config.yaml
n_experts: 8
activation: "mish"
router_score: "softmax"
balance_loss: 0.00507
balance_bias: false
vocab_size: 8192
norm_eps: 1e-06
tie_embeddings: false
optimizer: "adamw"
lr: 0.000893
beta1: 0.95
train_tokens: 297600000
dataset: "wikipedia_en"
Below are experts of layer 5 (counted from 0) of a mixture-of-experts language model. Rows are named router (the router's row for the expert), up (a neuron's input weights, with its number) and show model dimensions 280-319. Each number is 500 + 50 x the weight over its row's rms, rounded and kept within 0 to 999. Numbers have three digits each.
Before each expert's rows: "gets" lists some tokens that make up at least twice as much of what it gets as of all text. This comes from a sample of Wikipedia text that the model never trained on. Tokens count by the router's weight.

# expert 4
gets: "=", "s", "\n\n", "'", " that", " ="
router:503508422521532475506497498522518492544490552460446457430542557516571460469516572548462585508509438491443597486492521553
up0:506530529534403434489447349563480464411510524518441494458497517441401526519577467562564460539504475528491518407473615510
up1:640523536518506450512495515460530389561442559451491503443511408468476463516521475616526506519538500512436440437502496474
up2:455491477453451509499458532488552532400490551473521451528518484503502418476506488430441482469490472530532439458477442550
up3:480448485628530476453484408520506555466427590505409555502483540549621435521559498515554539454450399502467505470464500463
up4:503525408507511430622385517335406548485514539505532463430524490508532462430515474556450534571528456522467530474550562581
up5:477532515523490506502479477460484576410487647488567496470507385484433403425534516534422531413463499533423582533565607526
up6:478510527510532568477555499513481468524516517493410514471501437479557514454537470495482415559481390522502482406503620529
up7:517537523548505551616518415499527562564519549431519417621528417501473374435526458413556495422335445515563456450448489542
up8:520422521494485463466510382569514393486494457503499512570495578570454586458453531431489495476433482544517475450520434460
up9:508469514566459522547498471549455466553478434538578413426470414531566469502478516425521520562429441504553470458627546506
up10:472490512479488505528567552521439486409433500487558498429487514587574487508500519514566397478450403490559516458471587543
up11:529400490504489529516517528502521478428427526470494544413523463612570461508541471479464456487503463501440567418476600503
up12:503456497525402528516503435453486441500499552533516423554512548418435596524441501629428584584442533607495500406453570519
up13:496468444531500470485493470484549504515504491520513443481549622511451553481531437538597512495511501522471462361612463527
up14:580490513538602479519500606472586584450584533593446450534532466488510520500564463490486475480524430580424540555491458544
up15:559546498451496433469541469431537555547497533449561437466527502562476657552461546533486505531533400516400565567375469519
up16:480488451551544494511493441529410457541528469525561488402422502479470537506458457374459545608428517459517427464495488457
up17:471562486534533499483455458472479500525498516511423491514500440520478518491498483508598481581540475537432526557527582550
up18:518484504562488451536501524524511434555460468530450420463567457489579504467493470532400490495475513510427468493498485516
up19:558402503472530440503572480471510406557473547507537461477510444591570481508487476555536568497424466516455548453502525540
up20:536458433508452483463438487507388523485487515528492481478542450487511531393436432459520488491521451472474513546520571459
up21:507545457490472409512533503434465453464470491522548435514498548549458570556496531572512609540432485535488552476540524530
up22:616495480454517484438586517507454464527561539459502514474502501499517604506495472521494590491503454599454481506574490530
up23:480558474509485353483503438480401550525472521540449474401538460472534534434517445439441574592441414555564494520497574569
up24:533514514512504507587499457552404467485486531465463490515514431520520452466488514500571525565469512508463483490390513533
up25:505463471553511491513514490445481478412539505505450571511494443534428574513507493476509487427533516495483529605614504451
up26:485561335521466539469532524506504526418504483467516498495516544548608521519459389438489487482449532497497434540454496444
up27:528506455443589537473526551558482493487511436546481444363520505447478517477576625452483595514488504476502513428532475477
up28:531469476474489482459518451589471525505529468511423416474522544504494519434474442400427543511472440623603457572440515486
up29:471431518554521468515459420576507548523481445508442515557570535529493409400477526479466521532464527470524559525408561491
up30:488500514545478544543476520490486446383499500452467410530553468563607513492529460551489507486461420528566568535439584501
up31:513532497497501463508526486522524548478515512500470414398439521535447551475519504463418433479510504450525483502371460382
up32:515388523577498561497533492357574550542458516491497485445587495520493521499449531539586537395396444439424544454534487422
up33:428517466566518514520492476467490464480479657408478403489492491479487525479441484462595512544570473588475584525606577501
up34:541464473582543387479491422514479536478458572524430489444524610510467554498555504451440477501548528545525492564376464453
up35:459485523572461491433488355599475440520503572515423510395522390468489522525540491407509432507542533512542419492512539529
up36:493527435441530529533454475479538477474481522412459438583460599522506539497547475535508561604524472580438480520574470502
up37:549484459488506527401549484516512495486551504593396443479573362469482529454534411444492394555554520453552480516476465553
up38:507395431550583519553536529500553388493471535542544523469532566511533476452472509444415453517538483497517437491550424582
up39:534516436477540530512471528442507499571483592539517574522549581557517552525500434457474531537479568512508455454536541455
up40:520430513510491471587455525413506445537504482528499409471565515500581456425482490518527525489491557524484535411432490480
up41:445512467622442441463523387521487460562412546512521483496534611515488602554545483492567553480381500518513401435519494540
up42:421541426471501489512560522519493449465444480556421452437478546439588474504463467514424536568523476563471531559443492581
up43:545489506509526412547445447489489528475452592523533477511515495541463526549531515501443486510537401572563591521408606642
up44:528491453576484465442520341497458437512564514477572538469427489473426501515537448547530556541513472531468466420595489450
up45:501569440438525343543493591415432537469526543493553403514523504487572572506501475497413449535474540571520532566481542538
up46:547488456536473494569444416479485563432544501420424467461566521426463479456535450458466478472405435464448479494494494517
up47:522482430500483425545512466458535526448403576504404398474523645563476534493551491475445461549465463576470466520560472554
up48:441431511523536516482504519504509453503474444535514458524484601601536574460550454459466452557395505617578508384508495469
up49:452503474459477483514426429566410478478491502534499426427544515556498585553476445446464457510539406563528546551503512455
up50:618506502569467478563445457467500520501531460481489465441544468542491468541486499505488560575453466461427481463526436578
up51:521503471563507412503562411462473541466473474519517472516523519493496526522541552526500448563505449433493502402500524410
up52:463487382399548520470508592559437515526428567515497446490471533478543487505499491334443560584495442446581642511543477495
up53:508529485526495462494515514480489551390449593500531369374483477491451512540534495419478556565509550589493369527441543453
up54:510507427566486496567556522529508436479547443574485433548532517517475507483551525551427533587504439594455601457494484599
up55:561526480497514430517564523557468485417530550513478455470461426497491568498629512547381466493528469445395493549465560479
up56:483471484501563497531481441448519517399495460424500544460589420530542564521483500501425520556488477522452512567476493548
up57:566545457512574519619503446557448411510501431528487464471487530557567471529461517553519613508484427523452496537518520531
up58:524411362563513421535506545362478521501515454509476437493460554519436420502522478462589588468513542440480442503571455545

# expert 2
gets: "=", "\"", ")", "e", "a", "o"
router:511472422593484503556472400511479440458512515496456474464513524582494527464422500496480508605522432528553587446426517503
up0:581537471474528482478393507457540423523481526475432442564493561529492477533501415471455463478464490451505533495466582573
up1:556530462504404566521476419453460484495520463547512439423487574540394485486485530560511548550449496533495519417471526538
up2:443538455491527471512508491501508497557540446489428495415436473423489408509510418509496549518484469510534500506612381494
up3:492521416502491510425448586410542541428559480522408531425554436508523523548553553480479435492572485542496479522606467487
up4:473546516530435410557523474560446475487553442479514502467602496535491582439492452430489490575483463518492461545514615547
up5:600531446561515552536460341484535606528522543493455498513515557406493413520527508457402446522478437483463467470473508564
up6:551425490513497523495493513441479489485549442437434454455534539566587471513428488415492444571569507586472424425396512483
up7:471464451514441517522485476535377496488540490446490480525526467469510595494514442499459517598524463587506476489401514482
up8:497466428549462507499459491451490420532455492417551564536523530630546462480543555534514521541530377505469529452502510580
up9:494556483516523442549488409511450506525551468452476379495486489488496520561520458471454491519482419473553515476604534454
up10:492502448461483568474532476519493469448464493435373361463566511537465481453513539464460661522494474599452560434554518555
up11:529495501539422531464466425392388500486571511546540544484499484540602465505475477390522449556514505562551576485495428496
up12:498467537523489548540443483376432461580520475469473449448506492537500528558406449438433549498507576529582556478592557564
up13:553436474510455507490460450451504510452501445505560434448485508571435514523515530492498477477529400524516567503511475478
up14:505565454556647505510475515494496439518607517575528484454568552496476503480542477583504565493484458512453461513512507486
up15:505491542403542475484443455530482418552541512491510443531503559555577571507457462585456581536465574576501566558555462446
up16:567333418562490492467479516451463520446432479505490530416434445536537493525554424430556515534503491399569534471493478437
up17:539570424504472516454537433588463480510441554481499537442520416440477487549580507497493500450508523371470536502545529488
up18:518465439554516337525465504503497525490462476453486519450450524545560463463470508510478531441508436483514570496479444451
up19:426507453523463581476441543495481472561477515543465479374550463476492506517535457579495479431521444539438548455490607512
up20:520430504518544492463394465531381467527414467398517428481480585539377545474432485543544572555496459537476500412527554555
up21:428532495490451558477465379487377509406501533520546506509568520393434465457523433515530501520448425488496475392500529477
up22:608519486581542479461465479464509475472482601491519497558551482488535482445505483431548548483561467484393400456596469524
up23:521519449581613497517486373523560408511540532425425521469506446519618457513455508480472497546476488521475521566558516580
up24:499526456565510507509546423557463533414485569613519487481472564517576557526479412449494496521563527423498500502538463564
up25:451490471565511470578440448577553532465586495544522507515551503527559522546450409515502520562414486510449544500437488514
up26:449491476576532473484516434438493499512534602611523548484526492445512519477483523435494537429579456594412533496502449508
up27:511539537460432508571437581505312575443490502506539502555568503583483565561549422528505578612472336554517521520592587591
up28:501460465488573476501520452606322436420477534442394501402488567525535488557488543543563480487521514472496474467531567434
up29:519505511457434452457448427501544407459493606530527508489459418489468475508623469572546515507512484496476547434499508451
up30:600530528550458493469473529443507469504489448570497469511466515577506494457454488522496424623486514542463499438452494457
up31:519506495529478513541581499576534419493465462473429397467514445515564496532523471552519547559508590511483361498544467483
up32:417572473603561508515624424541525398603539492448456510507537464479517560447539491463578432629467516508522415554486517583
up33:512456456555462516526484462583433502440461465512550480497620607459438517553501443436556597526483415495503622547541533487
up34:512443507497498529474482508383529497493505550595398490430570508585507451410477520514536478537505534558455492524572463578
up35:575483540444464506448409460432485561440513467476496493529479534544505437514533553477507563574368467520511487597658492484
up36:523473392506485485592458513564500510505486369443586453503625532504539497576492484383437598558468387562501532546533585411
up37:455586525525454512448483540531364484533535477528494446510545455472434524492525442459479429510472474592407414490542488582
up38:401570493410495425531545423543501440513529440449476473439554519492554570517548537489449561497514429587537525553500505495
up39:621560487557554544458481429579494492433537566506445557507501441510502486478499459498429510544594432488434496403629592494
up40:503517410468572464495470455461537450611437504499474489484474497498451499500538459471486490453521505444494469459494512448
up41:469529461546475536574430498508507517466488464534485473499604580570457490497439387527571542585504438478424558515461444557
up42:560527416488447517504469475470482511564511534499436542524523499506429518443508554586459492569547489551434575536546537565
up43:481466488578562466405450464508476454493452461500525495451583465548466546476472496459553468543546445519514446450527539497
up44:412498505410489470522517506507580546537408542482536530519483551522490472504552426487437518571516479404575439515539423539
up45:535528537475511412561550487510536454540489579454537529452466485582537518435488435529535516548531519530457411467562443536
up46:607458424534441544501428438460427482519504465541492507478444491498456495547605497481478490538521511530505531351610563458
up47:541498431548448516548427456513514520477454391487468517537513556524492445447487440502457555554489429508465561470536452410
up48:548437512632494440570467396509384481524460515457485415487502605519514494553497500493549544553554451515502572433513463498
up49:419496512393564377499487478538496424525423573448483434466427524534420481631498444446563588567512451579502462492529468493
up50:519514447541585480489555523496430510453435526542429431464438542583522526510467579537471508487495491523492577550470479462
up51:537500461498531465598492406484493422504482535514471450421515527564530606467432451420472537592533428473429415502442540493
up52:506539443546585482443466499587523514505542495447473461509551558511570446529496521441501509508457433470473521494528496503
up53:629426456496471455464493536466510516517486545429533546503498349521518523505520581423538531522607549432430520410494468498
up54:537428548516446491476527482478423396534525427505501532541512568565663555527429518533476542553574535607536525498470529616
up55:551537436458412494555567471556349456518444466419532490462547530513495525490548524485499517491473531513501505468438511446
up56:552420498532506470572506501444568523553488519471462481420504467406425441538480594413501529540516548587528536411466551480
up57:479468487559588601568486526624492557626465479495470497447504491452401519432436458493615538487493534490510456509504569492
up58:538459459528532458574478513414521500519490558493465441520550580524500475459502519497539633578478488484605514515558511529

# expert 6
gets: " the", " of", " to", " were", " from", " The"
router:524477406530519422492595464451471382511506544509445466495434458541494530491463497500498507529440499513512518463500532532
up0:453532448528480451529505443644428592492539573497513458493532497520533467519456531453501460571562544466468490526484501545
up1:430428466450468589487524517520522478487549381563465411475464443518490504599434461538548561445360513547502559487543508441
up2:488529516551601471372528475502489491535543422461545427487621532492541565507405408514524563478496482526531500492502415541
up3:638528514476568410531455500519455469529490583463452591460570481502563520470475501412517559451520433537501454463553582542
up4:409545533498561471500473405495430575507510584529514405483540403451471538482536465486404520502548537549464536542547544493
up5:494480497599663514515464468493520612456445487453584431465518488518538547503524547470518450542548501534539467409543507600
up6:480494517587567426514503438447396529545499521450442489566606495508500503483439501561490448506534629513364453533510522458
up7:564443501512505403478431360497442496540440518412420529547559550545448443529544491538465508538504563485479460474530570515
up8:497531474518535567455494493542476454551548556480398527498467575455504476419494443502469584508501539495556469537615576508
up9:502540532438527494448558458493362476557583528450465462552579548543539471427504433463488516435523456527488482516543546498
up10:504537528450558462516494522425499498460455589477485518530451512503530502496449507458442534434488525596489533508407547511
up11:470522449513516458578515512512535535486536500557485546520476446435527502604542518492576513510479450503446523479525452415
up12:514526509487529386495563450544505583590531572472433412594508553471512438441467487513493435504514490519427566509538513550
up13:480560468550529531547496437464438446512464504457504508567579493498527490452450394511535514537521434511519565542412498551
up14:478528472483424452442461586485526518479534457552463496502402439548536432510568514506437497539503545592535493472433537428
up15:524525532458576542533440437423500409547508449480581466473583454468564564462493484448534556524431503597441499476552550453
up16:522559518572506542486463422476510486502438498527510438419633480466497482554463488574456564533548496604449487515498485450
up17:558520506589551459582520506514562606568495446388558457461456548519510389531485467587434542493442439585553548443540604560
up18:502435526540499482528489488471460504502567519387500482465437527542523517488489579394521515515461478576551473509592629488
up19:467541485487480456503500526450480490560531477557541433560507535515544563482496451425475532469585447589498499500481502530
up20:489495500408417495500522431590531547501547525488473593526538490585487518466516474581509487470474467433521539528530500533
up21:490504450393461573506515473540420412507547444567493425532515506545568486504508519470543491536497506546442466452551546583
up22:571566482514460491509455475501402448572537543424449464509602560521507501479485388555491447449434564509553439575552577534
up23:486421452526484528500518480573503511603469459454507475507563503497557441530506509506443559553479561513547475515579389534
up24:559467544551518456447499516383426465382486534490440531481420517523523494532553494446494490536510545539487561504462510528
up25:526532455575439460537404499455479481477525435491531563517470431530443390486499473527534442530472590448483561492466543479
up26:543526516535434327606309447522476531474496555504499382513539538513502564558478516515577536495433433640509538551523403506
up27:530497514530389526398565511360515438484534441519432493553520455533508547590492446412514487439502450542506493506516423531
up28:529563470560539486514497497537488496495514528539515518475514481419430416521476581534548514503452533468474517451454516535
up29:427485461564563416481517497413361429592454555401490450525509525547512576478481482506483515440452445420496493506606398497
up30:487523516560550501473408382500531481540478535443524499494481584577475527482376472536519423497440482449504465488540535482
up31:413604492553458480458463471539509486543519463435488467489489495521439454565507520464467479479522445552527515506522515599
up32:475491564571539473576543572490416479519501442542516464434498459457498527423427490486530457584523589499515471549471521464
up33:443468472542529430430400490469462443515503507583402512544545522481492464463461483482424526550462570529520456572513465471
up34:546413532433572501489462537450487465554547508474459441488522454473569561530497375447540385483627466510575491511567438507
up35:524521475564519525546536424466512465498497486466454412541491492496471364475425504497504558568441568485500464431556505575
up36:540379485481462468475496528482509520556561459582584563537564544542596489466520456437520511506495372527454515443642441500
up37:446464522550498543506469541498464559458509513504442418515533428525635551461511525473477406603503486492541513434535448540
up38:483548544523533414554522529476472473422498526468458452579490558534591474461490552545488623532530480514464452501486573561
up39:557446437462535469449463479454500494451506508521525493494447467618498535514441422493431608481558517502486504559528546566
up40:484487556462492480515458460600482430554549476522546438474545473491515583513455525494452575499464442436434510469460477480
up41:472517495495552508468540377401468444480539403493548514571598492423537525481516396510477560531505489477446498435594499475
up42:527474463525634543506498432464534495492479492428633449519480508507481522529511526483484556519477492519471506474505562449
up43:503497459481534496617518560439424422508459432605407471477511573480617592605426519459543423502539457488446476530527520535
up44:588528489487474546498543489515563516504515554428508505464516522600488490477538461477492479542467446502385470445444586536
up45:562472519472489562554411451463388502428451539476567561498513571516440461526597459514557524488485509538549504432506411548
up46:506489528621471423507455464457525515459575502539508551484507490500445532609422484477532466513538493560538567512432491525
up47:510562459508562481567489497510530430529497484454472463502578396323549505452517434585498532662554589577411471430421585501
up48:463433469518456466501377450559424507453539519398485416509470443385495440605567484491422584523525522444563528531507503512
up49:511490467489525530531549471518494494460490572549463657459562538422564539422503493537508518540550559454482480471503411554
up50:457508460537441513562595475480447491427496511515413506449448475484528579506510446497541539459510493429435463433429518578
up51:440493502577499488584487438529507563428590413444505425491490487501530521602523547555408501517451463467526501456518515531
up52:574462469525457472471545466437356384481529443455502514560533469391607535471558493465473568539523475571515476506627574576
up53:510441495465512533472427462486470484574449571593479459371473447481467545554536521451503480537494449522520511511491371501
up54:533457533437521557460460456547448483490540539530536565480461466459444640558571520527434573478501489494573531512507519495
up55:552589476508502464473486492418405457507542492484538459459517513444495505534543445487466514448537517570530520509525487447
up56:463529546499467451484433511429583470408485436590491512524460478529575522528429428380498401489531456539527579566513591510
up57:494470479510534520491499427545453444474420559544545563505530488468489563550550479428429484460522435496526485452557544516
up58:551491483476484522496450463498503538448503522548624501559423484511351515473480492518553454461447495558554557428470473503

# expert 0
gets: "–", "-", " (", "/", "  ", "°"
router:501501396532494404494597455442446423483497513514448464484450431528496490497452499493491519494461493481508509447511515502
up0:428585418549542564498608459493562622561418512458537559489516531561429521519455412474616513541597495498560513450494492507
up1:512517453514482477523483440548466451575490461508443503457547475591538479426479470475395495511529513474539519428463490472
up2:495495492506583475518428562449619487475531531395474549444446466489553446500450462483506511531504494514452507499469504522
up3:516514509480477414487442476550354437590483453413505436489489555549481518493487512569522510537388454457529566478522552512
up4:614442471527543504472425519552513562435479504467472521451520523525573452475510527491508571497453515519502546390575590529
up5:453525369506529518540477474562453454527466477446424571500450468602543506572441488474592424500490481510471478495513538464
up6:495535470458441528451411444483384527484511458382485501574462532518485547533553506535450509565562453574521533499413466517
up7:553480541527513386534564502631441557481568441489421534493507529428558498391376471471454570475517489479406568557570475444
up8:434510498636503554540474456463422493559474455593513424400615522422466440585495531452472430516467445518519469412485530468
up9:506501507563604507570481465604614426545514506494430504541542548500602483518464420493468582509445498542473479513588533493
up10:497591535632507554563485441494500477388492517514510448524513486459448406487519454374457521443468384532468567403605572558
up11:454404488522483597439515504458559516416483523483458543560454490609541485512494504435571613533384451482519510469488487440
up12:518555478446403477584505474516377565593487472517507510576477490501456580636544436548514491499459539619493533548475559572
up13:494496514510522526564535473538515558603487455444395457493465491558487499568479454483490525435499493528533490465483516510
up14:532500527502587450450522528545552489433493539532466449515498484493566542533493493539502516515440446459466538461437499570
up15:575500475557454511487453405507503496505448541472448424503545546479533488513521484617430593492510445471497504463518508521
up16:591471456472438497471397480424510421408449533392574500455560511530546509541458497467534577548444523592514460480552576569
up17:499494464334544544489454474471476512492442485435419454497538542613542531470471436466494550504460485595558523504454630520
up18:529428420439461448607389548367489544589463412418466484501522471420502484492492507491505418501479500523578526540495423536
up19:428467546554418471492504419572519451512509523569480509574561448496518557440549474476521527444608483557490554578591445546
up20:445505467518487471549547432493498384461457474558392533535579475513548481498554380479556576551476495435605505515521488562
up21:452557447554512455531488532422430408507438524617438540538517467541568517509468527436485501552528553543475450488536457455
up22:549511505576443397439515412494650481548474570510451501538474541518541409456539435440508545517489510594529480499553548501
up23:445531505541450492550464554403548444518458474503385547444453548511492468495463470470510481488485474450503506442477405438
up24:599492452499644462544517391541316542517457520467477442447510505422397508488436522521488545503497454483447471504489544532
up25:494584458605504554517509536575409550469536489484521565539504441475549584503521469429502450502530399474524463452545478523
up26:487476443493627525474521436506402507557478584473488495491513468509563563546569439485541464449449452467514599486486518472
up27:590532526543411633470485528517516472440471493582487360554587563523580496446500464461553580467488493599514510501519567551
up28:507454506496524549503538456540510413481453474516499496452425530552481515392529516438452598510428518505493496454497572434
up29:491466437494550497527504443477560451426378476428553524510469518573559467568528492406526467546459554628551486501484470546
up30:531419506516569560445539442411502434476580466434514487447505500584545424504461498445513516503483543442572546503493496490
up31:483450467426582441477502430509470423511535576504524392531537601459521431440583482537491567546449570462453504475561600615
up32:458520520422527458546456517575444470486491477534471515491535395508512437523477432574451526487539497486486487461501435534
up33:470508505464525500625547410433510458492490539496539538534501615494518638535591459492517499587566475549524477562494508542
up34:419543503537551511484459572487534454497442480522456485526448553562464541536562515539490530497476492491547396507525607492
up35:434520469552547533599519535501547537485516471451404435478553516509439509489458477570476440480535508474469480483487542534
up36:444513521547591478453464477582473395551529581538468379508502440463561538526554394509491496504506515498446491560491514541
up37:522515511511499481479590504505422466477522470452444477550607419469517528438555514500486495545502513434424484431523478509
up38:518506391618563468515489477439459431521582466456439544482504552460570496520462522504463493425623542442558497456395418512
up39:622547388568485526520468491416445515485525466500442533504504518462533562557405457558453519530538487598417591531520522503
up40:570531520542497502577483425517501542454461502583415483578490486520561537407485427514542587463636470531556494547554518510
up41:674515478591462498536467506467499485459524447393509409535544554539498524547440557593439517559523506562528553409528595631
up42:419483460492620455530567566506592511577519500463504621532489416550509526479433510430433409551478504459488493487503474519
up43:460626463580533545502599474548493484405432492490578534558516485456519478547469497530468527483451529539538464459534593576
up44:533499468447485506456464436456518495484564449455457453541499562573578425524396527489413571554430459445465523541519488489
up45:484532496492622471519473504493468430563455431508377502468580425467488439514554501568476521522509566517405510536517556483
up46:557509475576489484543466441426448549490446452466443442452587510500489509415460576525442580559594504406411497522532555451
up47:497493499465522514518540419475453328445431497524429467479589477570513540466505458501498508539463427564403484506564455462
up48:441449529503496490434588468600489483500583452510419456545481463465536507425477399442535522450506501475550539464545552548
up49:525462460528523500541560418479465506559462496418443492457609592534573505433522526444473555481449486514446475472517510484
up50:510558482516458495500562434517400456476566546413479445580565507443554583472532494581502576561466496556457567578554488592
up51:520501483459486533561515426503478474593499500561524456424502527508497527508512557428440595505405460505388501503514473462
up52:473476465489505542504550486498547388495517407556429483528601510585490576523476439553475510495466437642535456449529469570
up53:527545415533544509596487521490491472519498426493468501433529436413508420558577520482437578476508527451408553444563478481
up54:521549458575453591583497547455505531505381496454581503490518395673522437519518430428562552584518475542519484402438544450
up55:537557484512457553487570423518446511512485480431410462531454530500464475506551479375427550473531532481464535415549500474
up56:478506444502498509453509542479488478528456568491485511544527516518503477468458460524578457562464497445511448494563486639
up57:479496493474429459562496511413400479522542501514396470479431571438366567530503540500511502534599531514467531523513505542
up58:528541337554508443500501510513429499495491468475471506487549511530637547509446447501550489536560496551441507514502487479

# expert 3
gets: ".", "-", " \"", ":", "y", " The"
router:593454402553489456477519511484427412440491592519461488437487377504518514573505401440546507496547472549483502449532519529
up0:488423519455486497452522522581493481472426486494430531619569461536441459470455492477498518526461540574556519440473578506
up1:523491447464551531575514491525475430430483510509538447503518451496486562460572448521459547549554440471449568497476538617
up2:590443577593544433570458510437574492433507459525493482536483481613516458561502473429492557489434594456440565536501514487
up3:501449497474409433568549484467498530460495495538461482559581511455485450540488520504525493475481511596546568460512555501
up4:519567500602621536433395435522480475451497423529440507468508502508492388488497468478495566666526536523444557535459488571
up5:426551471437643518541475464560493494466514501496503502578550469484512504498479488430487492526495456466485542490476476445
up6:538488457574462474490528524468522503417464510479476520430497448540562481542532455500535568467384430563573516461514451631
up7:435570528589586474451462567529517462505476514643451510482544546537475490436386493600410543495471412460449588478497507562
up8:482559432547510481439488402497541476530496546496529449450473448598564460513467508542406526486561453421580470478447388426
up9:491547448511489404512515521498488498487441580485494554547629577455510527561557460507530544588532397534470602563522499535
up10:487486493574535452462519501478415468556501558524461475463545527502536538551476425553456578500493481449490528490555469555
up11:512495433508641492371417429493532493524580466422467496514589415520524549507532586522524589509346495433351537584594448452
up12:543452422546444423487490553544455461530461452422416426523505468450456579540534531513563485489527514483540485512482522532
up13:556615450465516486417524470527450587447527533528474588611459488479526462373480531467577468522432494487551397364438469486
up14:471468513458547525474489557550444441455525495492471427481497480537518565492517417484462524527470482456477538473491463492
up15:602473508558492450549543484542441479524439556469485509404537417438504526549482339522499483477554486557463488519572510521
up16:545407462484429407498501486548467566525519493487486452534560457442520477532463417476524485490661532558431496567542514470
up17:575411522607565485502495499527494528507462483507441523463470521558478514426481505484440499495549484556450517528474487494
up18:556550435558446451487520460557481512552518539515512506559531436509572569536421525456497491535544451486484481530473498437
up19:528558416476567508480432566551390601499481570479392457354519506519502500543486492574518560565555504614494542590430430510
up20:432519485432517463531557465556523532492551514450449440508528515513495533603548465507491588412454541557415555378588526533
up21:509457441544329477442441563381453451502559506533503464396467583493451494445596512492534453569473578556592491562473543494
up22:558575527533522486558477434489502502498510643488504408486484494502550611477488459445504463498568532544411566470510657587
up23:515544460415447479531416522523482500535515445532541538514491461518547526505475483516504425503457530552508620496531461477
up24:485569499535407486497427532440454524460500458472479510552595547521512505498450425537484532507498519573494563536466505516
up25:523528476590555483424494467546524507431409565491426424534520534497562482511505520485508492518597560433455549469483514481
up26:564578442571470440515439424604507454503482433568526520562475404565495483599463504604580559556437532493541495420509501480
up27:549472532488514516450583474440454436519481469567476521571452539537484527505491512493407533378446499504501496511545532510
up28:497575503468428557436461596432485521533497498392474523486463486450556523532546487568559480567562510588561526391504497500
up29:515535498494524551434522424480466532480513567485536542435498573553510485513563476418503516473502510558544570506522479506
up30:492541462509451426585493463458464410492480447540443491547567551506507493473458569429551491541517463499472523469638508490
up31:441465504530496449489468474478512440432455437563517570482534503545483487469495475537480537492549496519521499359647479519
up32:468415515545424406436484460504473452501504542512511563502515489471506620512483530411451579461505348477547534461597500532
up33:531451487528588509563481388505503498504450600556431510587523435554553535452534446513420550522621511519476589535528517524
up34:447638473580445568579587507595395425494495461573509490461504621502484412412489501513516528506452479450482483536513545554
up35:503517489524465505551492484437542539468501547480498463455454483473532515572496419514493471543445413400461652429463495461
up36:554534462571536520560530526562459490440459514464508470584517495539625482497449507512516565517516411511456648533514532608
up37:489514489444583560496520540533496508488484556419452383384541614493474588461539505538492548506516453504522537489503450552
up38:500514477521506466527453520543461541518494518564417415603543416468572572477427450505441542515555466560578552487562536501
up39:469531451449426403530500558576553566532530512507458463475561406478499456475511483484508526508447475507489473479575442570
up40:472452484491597473450455465563473517508510505467462463392463563511524542435463541480504483549484454386506455468490505488
up41:545434426480466485613486525493465513557501442505551524569526449510529499519527455466476536534376422514521616451534456567
up42:579406442529544521491429406493465446504431496544557483512591445482512467501447464510478494463538508589430544450595490510
up43:401490440499442498494435521442493407415528587494500562466512463504562448506493355445473517570476454506618556467457495524
up44:463530468532560523439493568495419480550593506571504554422510514475531512473528533551441467589634445517497529487429559583
up45:481578459429484436492549431402457409508502530541489591480466565469501578447437533420493476554557517480517478444437553462
up46:507436501564443506420500464450589522601550484463481514496626457452470480504478515568443598429383498573456524468590478499
up47:502430465481568443504463478381478470426538498547514428404480460601519493460464509450543522538465513554491514422548518509
up48:501508555425530484522513451406488473504448563576490457414565516474557469502473522420476598567421472436468514512509491533
up49:415475542565389420464476525463571421546505522576445501526509519505475506519467429580505507484470481467502551525560558526
up50:483465397506454490514558495484443496544559478503494477434468404504471475555578478509550487558525448441562504495560445401
up51:555452516444475492392469471448572623510495456482471510508518443491531472500562521553502527500471527575529539529551537454
up52:528454446537492473421493548460502554422506455567417511509540472532512432455523599504547462531568504443440545430415532445
up53:487455531551592524442456524491521505572452432504406550496532573579504429458454468574518506543484532592394582552492548459
up54:424609498528544523538596483459557521411549513678504439550569546395515471565489499513478488537502423507622509483525607550
up55:545498393488425448463456498402460538430470558592528479451506481480487483524531462518522563611445507573525480556460553511
up56:486536498525491438480496386479548548567487563515496450553497559500497556533530525556384586494463464557504526409526675533
up57:477465528504556411411477407521519488481455477480507569489439576541428504524477525478516471577514506508516510480581532404
up58:538562448454560504515510503498455459599459556517485505427448502463507551594523525426530556569507490369487513510443481428